Below are experts of layer 4 (counted from 0) of a mixture-of-experts language model. Rows are named router (the router's row for the expert), up (a neuron's input weights, with its number) and show model dimensions 64-127. Each number is 128 + 24 x the weight over its row's rms, rounded and kept within 0 to 255. Numbers have three digits each.
After each expert's rows: "mostly gets" lists some tokens that are sent to it at least half of the time; "gets" lists some tokens that make up at least twice as much of what it gets as of all text. This comes from a sample of Wikipedia text that the model never trained on. Tokens count by the router's weight.

# expert 47
router:121093132081123138160118138112117129133098130131155143177139167163132142107143152153133099131139116137147120125117136137131139124150081122104116107154159113173159105118137136078129139126109125
up0:162140115132098130154122166171098164111100062171114126123094161125103085126135162148087091130139139126116115147120119176099165150101121117105148137117117102155078109101117104125120113075142113
mostly gets: " by", " under", "y", " b", " through", " via"
gets: " by", "2", " the", " with", "y", " from"

# expert 69
router:161128106103092118127139106110135153143111143121104143138130147127152098121103124109095137111111105121136108106149134094118145136144095167106139124136172102151151190117112181075131158101125096
up0:143105176078130121111100127082122129152100123121201136116117145138101140132184119103114122097112099149109127113142103111114160143142151119150136108123130121153174115157168135132124147136105111
mostly gets: " century", "History", " period", " War", " Russian", " addition"
gets: "1", "9", "0", "2", "8", "7"

# expert 33
router:137125117145138137103136117144128129150128128109116111097111110193148100132152149101082127126127109136108139119126137178123115124118080149107157131130095130128105147147118108076170163142101125
up0:121096120090171177113065141126112153106124152153120126114117167140090128158153167126132156151095065117143167187108126107109144133099106133107118111093157080101095095168119124119119166168123124
mostly gets: "9", "8", "Personal", "    ", "Scientific", "NL"
gets: "9", "8", "0", "7", "6", "5"

# expert 17
router:133145102119081169144140141092119133151130161106126130127150121143117110141174148136128101109120116120134096146125159145099150139169115145067109107140115144129146172135147159126142139119109151
up0:123132139141150153166117126130122087115118123130168147125091114116118160138160124144103154103121137111134141114107116140109124125144119091102080150122160113176112131165107148154111124163082139
mostly gets: "′", " MPC", "°", "folio", "ะ", " Haleakala"
gets: "8", " |", "7", "6", "2", "0"

# expert 79
router:163141121095108160136109143071127107130093184102103130126135141141130171131093157117109085143087093101140096124112123119117143094145112151096117153152138144127177167154121151100145094103125071
up0:130150125142151131111123106094176141128076195134095100076149137135121144138082121130106139164116120153145102130124126122158136088108126117154111099100164130116159140107153135147133091137103118
mostly gets: " species", "idae", " Genus", " Species", "Species", "Scientific"
gets: "-", " of", ":", "==", " species", " family"

# expert 45
router:196150100148135174151140146120131098132112123090107128165095126173133104127124150152107115150126099134142133126112100125116179110171066098088114097118135130155140116128127140140138144148117133
up0:116160147125091140162149113138127096083090093119141139172109122110118125133156122138165147088100138128124117125147098145120154104166125142125182116146134060083093149119135117113114126150132115
mostly gets: " the", " The", "The", " his", " their", " its"
gets: " the", " The", " his", "'s", "The", " their"

# expert 22
router:155145119103109136108103128117082186138120114133113125117114156146177105123094155113110110120133113138132079122127141100141155123126103148120162100141137077132167148140156152078152112117108138
up0:162167130096131144174166121130120150113122153158121098143099141159163154125115113145104113098107149160160113114139155119144129144140143135133147084187158130137125143142097135172150129108140134
mostly gets: " \"", " =\n\n", "born", " '", " “", " c"
gets: " ", "1", "2", " \"", "9", "0"

# expert 8
router:107162124084095132143117181147119099155112157173129145167115150127158130119127137145123101118130126109164092147123153117118163123155121132097138123112140140129124164151141169101129109130109113
up0:136119147127129135136108142122154133112140074103084189120129115110120100110129111134155131150100180116131142111125168116130125125124141144132113182125126108124133117129167128151138128148176138
mostly gets: " seven", " four", " six", " five", " .", "′"
gets: " ", "2", "1", "3", "5", "4"

# expert 10
router:160116128142119156137066118115148110169113143124135175116089153112144147128164185169094132156082088111131135121117125127105138115115107134084144152116162129118137182128127157141157121151134119
up0:108114112152133122138077149157142084180099149143147088120145133173134172164147149122170083135126097142118115137105138150123139122152112136140132134127120169180106129120153145095108132183097161
mostly gets: " new", " these", " original", " own", " local", " small"
gets: "-", "==", "|", " his", " other", " new"

# expert 67
router:136155118106113155143112169129072105177124145155126161147123132133148105112138165162135114118090104140148094152120164112104148067136085120092133164117118110148149152126128135110142124116138114
up0:178255101138114152114119125119117097147141081141103120131117105120115137119113104127118118118116137121113122149137100145120142120149111100142132134142129125093171081080127106123195127129154095
mostly gets: " a", " an", " became", " As", " An", " as"
gets: " a", " as", " an", " the", " was", " to"

# expert 65
router:130181126075119140154138155097120120149094117124112134142086133165136138125138148092123137129098097114142103106113132141132126130164097160083117112117175147171115142144114126076131122160109113
up0:102127149130116087121124129083154161117121117061109142165076141111131140160159135131108115109136130102114146117119086140121115146154133145089149106127126116080085148151120135136107127121097140
mostly gets: "ism", " music", "ic", "ics", " Catholic", "ians"
gets: "0", ",", " and", "5", "ic", "ist"

# expert 77
router:140134104094145155142135149102106106134118095137118111113137140137117108141164144153089106141123121059146091150107141122088164096178088141084138149163151116118116122134147145131122141113125091
up0:135169132107157097113160126184144147122149126113117147146159124134132131104154150145149144108091136148126095106141143110116176067141184137134158112162063109145124163087122134128148124140149122
mostly gets: " million", "′", "อ", " billion", "°", "ี"
gets: "0", "5", "4", "3", "7", "6"

# expert 41
router:141140128127082149111117164125127138166080115146142178147117120124122121115113129155065153142129122153123130142116154112133089140151120131117155112102146135124118134123144125128133114120112147
up0:104117108113166175086132093122114084121110119115160167138132150110126109117086168093070087158129126121050104133145096118112123078138110126139143097121112134146105107134125115109148112129137127
mostly gets: " November", " August", " January", " September", " July", " October"
gets: " ", "2", "1", "3", " on", " January"

# expert 68
router:144128102138127156144109152110084125109105173126155133134150130123134132169190175135097097113112137105162110127134131146092158099134095165126128101100138125109127143158138169110092140122087107
up0:168150121112170099094099106128143150092094158126125143088116125152150176138138151135113082127105151134126123100154127107126156121105076139169091114128127162142147142168124139112125155136118105
mostly gets: "″N", " season", "–present", " year", " ago", "-old"
gets: "2", "1", "0", "6", "9", "7"